Experts of a small language model: width 192, vocabulary 8192.
Below are experts of layer 8 (counted from 0) of a mixture-of-experts language model. Rows are named gate (a neuron's input weights, with its number), up (a neuron's input weights, with its number) and show model dimensions 0-191. Each number is 200 + 20 x the weight over its row's rms, rounded and kept within 0 to 999.
Before each expert's rows: "gets" lists some tokens that make up at least twice as much of what it gets as of all text. This comes from a sample of Wikipedia text that the model never trained on. Tokens count by the router's weight.

# expert 16
gets: " 1", " 0", " 2", "  ", "\n", " 3"
gate0,225,210,178,199,187,223,187,229,157,252,214,191,194,196,231,206,212,190,205,177,234,175,202,193,197,175,237,219,201,203,180,185,193,185,194,183,178,236,206,219,175,167,219,222,177,198,232,200,249,179,195,207,242,218,203,220,196,183,214,180,198,180,189,157,201,173,160,185,219,241,194,182,230,161,187,224,194,192,215,151,206,181,215,229,205,188,190,213,224,221,203,229,210,209,198,224,224,214,209,192,229,188,189,225,189,191,191,214,185,221,211,177,204,187,178,171,170,182,205,214,211,173,170,180,183,203,189,218,191,200,190,230,223,186,219,178,189,213,202,201,215,207,179,211,202,182,175,208,208,221,188,195,213,190,196,200,201,203,165,197,194,191,209,198,212,181,214,188,181,176,189,228,250,185,170,206,243,197,160,177,218,192,203,203,220,194,189,205,182,235,206,232
up0,156,171,191,200,174,180,203,184,220,184,201,165,184,188,243,201,207,209,207,194,214,235,169,188,190,152,210,206,205,224,204,197,201,169,202,216,222,203,198,183,223,197,187,192,209,217,219,180,239,221,207,201,195,187,229,228,232,216,197,184,186,187,202,201,220,191,202,212,176,186,220,182,222,222,259,240,223,199,191,221,203,168,188,189,246,180,192,206,212,182,199,165,207,215,212,210,218,217,210,188,206,202,205,149,250,194,192,170,185,248,187,219,214,191,209,184,226,173,189,194,164,187,221,173,188,209,186,200,204,218,197,193,193,226,215,210,197,226,213,187,166,166,222,205,181,225,170,193,188,243,200,193,203,200,203,201,206,192,166,201,174,201,218,245,193,195,189,213,206,188,220,184,207,182,206,182,197,210,215,167,206,215,185,184,180,172,179,170,220,215,211,233

# expert 39
gets: "a", "i", "e", "u", "ha", "ia"
gate0,206,224,211,183,245,191,228,179,188,194,196,167,201,185,221,170,201,189,157,203,182,211,221,163,201,229,187,202,207,205,188,200,237,198,229,187,197,208,149,220,213,190,216,156,174,214,211,206,217,214,234,201,172,180,235,213,237,265,207,212,177,226,196,172,214,184,213,243,195,210,214,242,205,186,178,199,199,194,196,242,164,188,186,194,194,188,217,194,227,208,189,183,172,175,185,190,194,184,214,201,139,174,188,217,203,218,205,192,196,192,196,166,219,224,183,193,183,187,182,198,207,210,196,220,212,204,204,168,157,183,202,199,192,225,189,223,225,220,208,222,178,232,183,203,171,190,191,154,205,185,178,198,229,153,191,194,187,208,187,178,207,201,191,186,203,174,175,212,207,211,187,203,206,242,209,202,202,213,197,207,207,190,199,192,207,202,195,206,188,205,179,199
up0,219,208,185,228,214,206,192,207,190,210,199,210,236,235,169,253,202,210,235,203,226,220,210,239,200,206,199,190,210,177,209,205,188,196,165,215,210,163,211,177,209,218,192,207,220,191,163,202,194,192,167,206,212,224,236,203,173,195,182,186,219,201,201,185,184,233,177,173,207,228,160,192,186,175,205,207,190,220,218,209,219,168,199,191,196,214,224,194,182,218,254,198,227,223,220,217,190,200,222,199,235,180,215,206,234,247,205,196,187,209,170,189,190,202,195,178,197,223,202,188,153,173,170,186,196,176,213,194,211,228,202,217,187,206,167,219,219,211,177,189,232,206,220,195,213,169,223,193,197,202,199,199,221,271,192,212,204,228,201,192,155,195,170,176,202,228,231,220,193,217,219,201,183,188,179,204,190,203,211,197,193,230,215,231,191,204,203,192,196,194,195,174

# expert 4
gets: "s", "es", "er", "ation", "on", "ion"
gate0,209,176,212,212,163,185,243,224,207,228,225,180,212,193,216,192,231,189,246,179,183,220,204,213,185,186,192,197,227,207,197,204,198,231,208,210,215,213,201,174,234,214,213,197,151,177,228,198,195,226,202,189,189,182,201,195,209,236,158,236,203,216,207,177,230,167,213,214,178,204,189,188,171,216,216,173,185,196,195,201,194,204,165,186,191,211,233,227,229,187,182,166,197,244,187,182,170,211,217,201,214,192,204,191,201,217,175,179,188,216,172,191,215,226,176,218,242,194,169,208,219,202,196,162,241,209,197,221,203,213,205,246,218,203,197,209,160,176,204,194,184,210,221,191,183,188,199,205,192,191,181,208,197,213,194,235,226,186,171,211,215,181,213,180,203,204,232,208,195,215,234,207,187,208,229,210,200,252,232,192,235,170,178,227,219,205,197,187,198,195,198,189
up0,218,200,190,186,199,214,184,205,203,202,169,178,181,183,192,200,195,213,196,201,202,203,152,181,207,202,190,212,209,228,224,199,189,209,219,187,208,133,197,179,190,182,199,201,175,204,212,203,220,209,215,198,158,207,187,172,195,194,209,227,225,150,176,210,210,211,206,198,190,180,208,205,206,223,179,208,207,169,214,218,188,191,222,182,195,198,259,227,195,180,211,198,190,179,158,221,216,190,205,187,168,252,179,199,199,232,173,192,193,174,141,191,208,178,205,199,212,219,183,163,193,227,214,181,206,210,174,217,193,184,157,176,205,206,204,238,197,188,203,172,192,218,190,224,213,197,246,187,222,235,161,213,178,191,192,185,196,236,201,191,199,213,171,189,162,219,173,191,198,221,195,192,181,206,197,187,208,234,211,176,235,176,186,228,213,214,203,217,213,226,216,209

# expert 1
gets: "=", "s", " people", "es", "ers", " them"
gate0,184,159,184,198,203,191,205,241,216,206,207,185,205,206,230,221,204,193,215,185,180,213,238,182,217,239,205,213,217,217,238,163,178,210,176,178,186,210,182,189,193,202,201,160,197,206,193,221,234,184,187,189,169,199,189,206,165,209,209,194,218,188,196,204,193,207,195,173,221,205,203,213,197,209,209,215,198,255,197,168,219,216,189,206,212,178,222,217,216,201,187,219,189,241,194,185,217,229,171,181,205,222,217,243,217,217,203,210,201,185,159,189,195,195,169,230,205,185,181,188,250,225,191,230,222,188,207,202,153,189,156,174,204,186,204,225,187,240,194,197,206,208,220,187,198,169,196,195,208,166,207,179,213,208,219,197,207,195,208,201,193,218,217,227,188,187,228,221,184,179,190,213,185,262,192,181,207,217,197,204,166,188,182,197,251,187,194,216,185,181,231,222
up0,202,213,204,188,182,200,231,191,189,190,181,192,202,190,235,195,194,222,195,191,186,179,223,173,189,185,209,160,190,188,185,259,211,186,169,194,233,181,188,221,194,207,193,248,180,168,205,167,219,188,226,203,191,252,183,205,199,201,184,203,220,178,258,211,155,217,175,221,189,252,201,167,180,185,169,196,182,187,158,172,187,204,219,183,191,183,194,191,191,229,169,217,237,209,188,212,210,191,177,206,228,222,221,173,204,187,189,191,226,206,186,172,203,155,180,196,203,194,164,200,176,217,226,191,175,167,201,198,171,200,208,218,185,190,196,193,235,193,196,209,173,178,184,184,182,171,204,209,195,203,190,191,193,213,197,203,231,218,205,217,215,201,205,200,214,207,206,193,213,214,166,199,208,214,180,167,189,195,216,203,226,209,194,221,175,203,183,226,192,195,251,211

# expert 18
gets: " 1", " 2", " 3", " 4", ":", " 5"
gate0,191,218,210,177,182,244,191,233,184,176,190,181,214,209,192,165,201,205,224,178,159,209,184,207,177,212,179,191,211,193,199,183,197,184,159,193,196,207,196,190,188,175,195,164,217,186,239,188,186,157,187,204,231,203,194,196,214,182,191,202,186,215,212,193,216,203,178,177,208,216,164,235,192,222,208,205,211,189,209,185,231,235,208,228,198,195,200,229,203,200,188,212,208,170,165,185,188,187,214,168,206,219,194,187,180,180,187,220,221,205,192,211,193,181,173,217,205,160,201,182,213,224,215,212,242,223,192,197,212,197,185,220,189,172,195,187,225,216,156,226,182,193,198,186,202,194,267,207,201,240,206,203,224,220,186,199,198,177,214,217,218,220,183,193,199,183,208,164,168,208,213,220,181,236,246,208,209,197,219,185,245,177,203,181,181,175,196,177,169,160,192,178
up0,180,196,187,183,206,223,168,185,194,212,210,228,237,179,219,210,170,212,163,168,226,191,181,205,202,194,184,219,176,220,222,200,212,200,202,183,250,172,188,211,206,235,197,190,185,215,194,197,195,190,256,188,199,208,211,194,204,179,223,224,182,202,226,227,205,195,176,196,195,192,224,192,200,174,192,171,202,209,220,205,202,156,176,209,172,167,202,211,149,186,203,208,206,199,208,190,218,164,211,201,187,181,216,213,207,191,193,195,154,224,186,181,200,202,203,166,213,208,201,181,191,220,241,172,184,180,225,215,197,243,200,221,176,217,202,206,228,238,187,166,205,193,176,210,176,182,229,180,175,201,234,167,195,217,200,232,193,194,203,201,219,197,131,209,229,191,214,180,220,210,199,210,218,202,199,169,189,175,177,195,201,167,173,222,209,179,197,211,212,174,204,183

# expert 35
gets: "t", "-", " U", " E", " D", " T"
gate0,179,219,212,172,218,183,185,204,219,247,188,220,204,189,204,178,202,171,183,182,226,200,185,186,202,190,224,199,177,202,194,157,197,256,179,159,209,190,158,207,213,226,194,195,185,207,227,219,185,217,205,185,222,212,218,177,169,202,210,189,166,198,186,207,212,180,225,205,218,176,214,232,200,199,206,228,204,190,165,190,173,210,195,187,193,166,200,194,221,186,229,196,203,230,185,214,218,246,180,216,173,183,216,168,219,245,231,174,186,190,228,196,199,230,219,213,181,185,181,201,181,236,197,206,197,182,190,225,231,213,207,192,173,196,211,213,181,231,183,238,212,207,208,222,204,184,192,199,182,166,194,169,221,240,191,184,213,207,177,206,186,183,163,212,199,189,179,194,209,160,207,225,209,209,178,190,217,165,178,198,224,192,233,191,213,187,202,203,220,209,232,217
up0,203,227,199,190,201,204,166,215,209,202,228,219,184,185,228,211,228,175,228,181,171,205,181,221,202,202,200,200,181,167,205,213,186,193,213,217,215,209,208,191,184,202,203,182,159,221,176,188,203,212,161,158,166,198,205,257,212,207,215,197,196,204,188,177,222,179,175,221,188,205,198,185,211,218,195,211,164,184,207,219,188,195,225,204,187,182,190,184,188,201,176,188,253,221,196,211,161,213,182,232,191,214,163,215,213,187,195,209,187,153,199,182,175,200,229,209,183,183,186,209,199,149,202,195,196,231,210,197,154,172,203,200,171,214,183,196,201,140,212,210,194,187,192,180,214,199,178,226,228,249,209,194,213,183,176,211,223,200,176,186,212,179,206,188,200,226,198,214,194,246,154,229,180,221,184,224,200,205,172,230,189,197,181,187,205,192,217,190,192,203,191,195

# expert 55
gets: "s", "er", "n", "e", "on", "en"
gate0,198,185,181,223,214,147,170,213,217,217,193,172,209,183,216,202,216,243,197,217,185,205,189,201,176,191,185,193,172,163,207,204,197,206,188,172,211,235,173,249,175,192,183,209,219,179,218,205,200,168,210,171,217,197,200,190,176,204,194,189,208,198,185,194,205,214,237,236,234,215,190,177,190,251,214,169,200,189,203,180,192,179,218,215,205,234,183,253,202,199,214,201,194,188,203,224,214,201,181,184,183,203,168,200,205,189,192,190,234,188,210,224,230,172,185,189,146,210,191,195,172,208,215,163,185,178,169,193,222,204,172,220,221,229,227,209,215,204,204,184,193,227,205,222,181,178,188,182,196,204,197,203,193,161,177,179,182,205,197,219,203,236,246,180,209,201,222,224,181,174,220,223,208,179,183,177,207,238,181,217,219,196,202,191,232,210,209,189,203,208,228,211
up0,169,176,209,217,198,204,214,202,194,218,205,206,192,200,201,189,189,225,181,197,243,220,156,180,181,240,190,186,214,222,199,187,207,160,215,190,208,219,220,213,183,194,185,239,206,211,220,200,202,206,203,153,200,210,210,194,178,204,204,214,182,209,151,235,217,216,197,214,201,203,206,181,197,242,190,166,213,187,170,179,194,199,183,231,188,190,187,196,202,186,222,225,210,173,167,227,201,202,183,166,172,164,175,202,181,190,196,188,186,203,207,153,212,193,199,220,200,196,211,212,196,195,203,145,221,170,195,183,204,207,172,186,245,195,209,236,167,206,199,176,176,219,176,233,173,175,157,228,202,222,206,231,180,200,194,250,219,179,192,203,178,186,189,191,218,195,171,203,207,209,186,205,204,181,185,218,169,214,214,196,212,225,194,177,187,205,146,181,211,208,184,205

# expert 13
gets: "R", "S", "B", "P", "L", "M"
gate0,203,212,195,200,205,193,217,202,210,217,207,220,219,217,182,212,167,211,196,213,249,212,210,184,157,195,197,233,208,178,202,206,161,198,180,229,193,178,160,219,168,200,182,191,245,185,205,186,225,208,169,204,206,193,198,252,181,193,186,206,195,211,219,202,172,199,195,203,211,206,184,204,205,175,185,193,206,212,204,221,190,208,173,231,207,192,203,179,209,183,203,213,202,207,187,190,188,218,180,239,211,208,196,188,219,198,188,215,215,181,161,218,203,214,183,182,213,172,188,194,201,172,187,221,217,229,163,201,215,226,219,261,226,185,190,166,216,189,229,195,189,190,182,190,219,191,223,217,219,218,244,180,194,211,219,213,203,163,173,155,249,186,194,225,210,177,193,169,224,204,208,171,221,180,178,211,205,210,172,165,221,201,195,148,221,219,218,200,174,192,184,223
up0,239,182,209,196,203,219,191,206,206,182,207,217,206,194,205,170,201,196,200,204,172,182,197,196,225,212,204,191,228,227,173,187,232,222,181,173,184,184,207,228,212,202,185,214,170,196,176,200,223,193,153,195,186,207,181,192,187,210,195,188,221,181,204,169,205,207,203,188,220,203,232,178,166,207,249,204,185,201,211,192,206,230,221,166,197,231,202,192,216,186,170,192,235,227,182,161,161,171,215,147,195,179,227,205,184,142,212,183,201,216,210,215,206,241,198,189,215,234,218,177,216,205,219,192,226,179,231,181,197,208,169,181,210,199,202,215,219,175,214,212,190,186,220,190,219,222,182,186,220,187,175,195,204,177,195,167,156,201,185,219,197,224,200,197,176,185,201,227,191,230,198,243,169,198,220,188,199,238,198,248,180,202,193,203,198,178,204,214,223,205,180,191

# expert 53
gets: "k", "d", "h", "t", "n", "y"
gate0,181,211,186,200,209,177,215,203,199,238,219,214,201,210,169,223,230,160,225,191,153,215,167,172,180,174,206,173,176,209,217,222,180,214,205,226,226,174,177,186,190,209,198,166,182,197,175,199,238,225,258,196,210,218,177,207,202,222,208,185,194,181,203,174,207,213,181,203,200,169,199,192,225,200,197,206,183,204,192,202,232,231,188,175,230,230,192,218,215,201,211,222,237,210,211,226,198,198,218,211,204,215,157,209,192,271,180,208,180,165,219,192,198,169,205,225,193,227,206,206,194,166,192,219,200,214,220,201,193,188,199,240,216,217,203,203,207,193,203,177,233,214,208,215,190,179,230,197,220,203,216,232,181,175,219,226,193,190,169,202,164,189,201,206,197,194,183,223,213,174,234,182,187,182,210,177,202,209,213,184,199,197,192,211,216,193,222,172,198,189,208,249
up0,166,206,194,228,200,202,209,205,193,216,177,202,201,200,182,219,188,211,170,199,207,180,211,227,179,210,189,210,228,184,194,183,204,192,205,178,179,232,218,208,226,206,199,202,188,245,177,196,194,166,206,214,211,203,166,197,201,211,145,186,209,199,221,180,207,184,189,218,187,220,231,190,188,218,180,191,185,178,196,191,236,194,216,243,202,234,192,194,214,184,177,215,178,193,206,185,185,207,214,193,244,213,174,243,210,225,155,158,201,216,165,183,217,208,180,219,224,182,167,221,211,181,164,227,213,196,229,213,170,207,211,217,207,208,194,231,212,200,184,219,168,216,188,178,193,193,173,220,219,215,245,210,200,187,166,211,185,219,171,215,232,179,174,208,211,210,226,223,170,198,187,182,184,226,195,212,233,195,211,221,220,186,167,185,151,195,206,217,178,232,202,196

# expert 46
gets: ".", "-", "%", "{", "_", "  "
gate0,196,180,188,197,205,211,187,213,210,200,198,206,194,219,221,181,234,189,205,169,195,209,195,208,181,212,211,206,181,204,190,156,188,217,202,204,217,188,221,196,223,190,207,190,199,154,169,216,189,198,203,155,179,173,230,203,173,221,148,212,185,163,186,197,198,185,219,209,217,197,198,182,210,192,202,213,182,193,185,181,170,186,173,181,201,230,173,177,203,175,198,206,166,187,202,197,185,208,212,244,192,177,206,212,193,182,225,203,192,163,224,195,192,199,200,163,220,220,150,173,193,205,206,126,198,198,196,201,252,194,186,242,185,170,230,191,217,198,176,186,198,169,178,214,212,173,236,181,216,194,202,194,200,197,204,229,210,199,176,191,161,218,202,175,193,234,227,220,173,186,190,231,167,208,194,226,210,197,185,157,167,195,190,192,211,177,189,187,197,201,197,188
up0,157,239,209,194,191,176,166,226,194,206,173,201,216,247,175,182,173,174,222,202,196,176,197,203,194,238,165,184,155,204,206,199,218,202,207,169,191,172,203,190,181,195,206,192,201,193,215,197,237,169,207,158,238,219,226,213,199,171,204,203,230,222,182,206,191,226,192,187,209,240,183,210,202,202,202,192,196,184,182,197,214,201,191,189,213,189,199,244,196,193,210,192,244,231,188,213,160,194,188,180,218,206,200,168,192,189,220,172,263,174,206,174,200,215,216,192,170,202,181,197,203,188,191,219,191,229,232,221,168,211,199,231,198,191,201,206,148,203,198,189,218,161,200,169,212,224,202,195,211,212,197,210,207,214,181,188,180,185,199,188,200,173,187,191,185,191,208,240,188,183,185,253,204,179,213,193,198,204,200,172,209,225,196,187,198,208,206,176,200,219,204,164

# expert 15
gets: "-", " un", " de", " L", " Al", " Le"
gate0,156,202,191,220,242,254,198,195,223,152,186,185,190,169,164,209,172,206,209,192,228,185,241,199,152,198,227,227,174,197,237,180,182,195,191,211,199,207,188,198,216,199,188,184,188,154,197,191,206,200,172,204,198,226,222,200,202,204,191,201,212,190,181,189,181,216,172,212,195,206,178,181,201,196,176,201,180,173,244,192,215,231,228,235,206,190,236,215,201,192,198,202,184,225,182,197,241,188,204,185,222,207,188,183,210,209,172,218,223,223,185,229,183,246,199,191,213,186,180,177,209,190,182,186,227,218,196,215,204,197,188,212,220,189,221,166,187,251,220,220,191,196,183,188,186,219,207,231,216,213,186,206,197,197,197,208,215,182,174,212,219,195,222,188,218,188,204,211,218,214,176,177,224,229,212,209,227,195,175,203,178,221,216,208,172,224,189,207,229,247,172,208
up0,193,186,214,218,218,237,176,219,159,186,180,215,205,199,180,152,196,218,205,192,203,222,181,192,191,208,205,211,201,193,181,231,185,208,168,249,174,201,205,193,215,190,163,193,197,197,167,194,204,199,179,187,200,186,206,196,210,166,207,226,170,190,209,182,192,206,212,203,172,223,188,214,199,176,223,218,191,232,222,187,178,221,232,192,183,197,187,209,226,175,173,213,217,180,178,201,188,211,187,207,213,194,238,215,199,180,153,188,184,189,185,212,224,218,170,177,174,201,258,194,210,221,176,195,162,176,180,194,176,191,200,166,206,208,199,213,225,165,165,201,215,185,214,185,202,194,168,174,201,174,173,186,228,182,210,190,192,219,190,208,219,203,217,208,227,202,218,169,180,217,214,254,182,193,224,179,251,193,211,168,226,236,179,202,205,198,193,200,229,200,193,213

# expert 50
gets: "–", ".", "-", " |", ":", ","
gate2,195,214,185,197,262,239,176,163,203,224,231,196,220,160,187,198,227,210,189,165,204,207,188,200,201,206,193,211,181,198,176,188,183,207,198,182,199,231,210,233,176,169,214,181,186,190,177,193,191,169,234,189,217,203,270,174,201,194,206,186,174,224,208,189,211,209,227,196,175,203,222,191,218,209,204,184,161,173,175,213,182,205,218,187,193,224,194,184,195,176,224,226,215,192,201,220,192,203,165,192,191,211,197,221,198,215,128,194,191,235,227,211,194,186,224,178,177,197,178,189,183,203,195,194,229,189,168,210,218,182,168,190,214,181,215,169,203,201,214,204,224,193,175,215,221,192,201,212,215,232,163,224,173,207,220,202,214,189,195,185,226,215,214,184,198,201,173,192,231,212,162,211,200,212,195,184,203,198,207,228,227,176,206,190,196,205,199,211,204,171,202,158
up2,206,209,232,203,192,191,194,209,217,175,175,218,202,229,177,204,197,179,226,172,210,189,223,169,176,191,189,171,195,177,222,173,188,210,202,223,199,166,202,200,218,198,222,179,182,226,205,188,196,209,170,205,205,212,187,213,173,243,177,239,243,202,174,201,226,207,186,210,222,211,187,206,160,206,183,206,215,187,226,161,193,207,208,217,191,188,164,231,219,203,172,202,170,195,170,186,180,177,173,172,224,203,210,165,192,191,192,210,207,181,180,205,229,210,193,191,234,170,174,235,201,202,228,199,164,218,191,219,150,213,208,224,187,194,183,221,166,195,175,213,187,209,202,187,217,237,205,187,198,217,219,199,180,197,176,172,198,181,178,231,196,194,200,206,229,232,236,185,215,206,191,211,208,222,232,209,181,209,205,213,242,192,173,211,176,179,166,180,196,209,212,243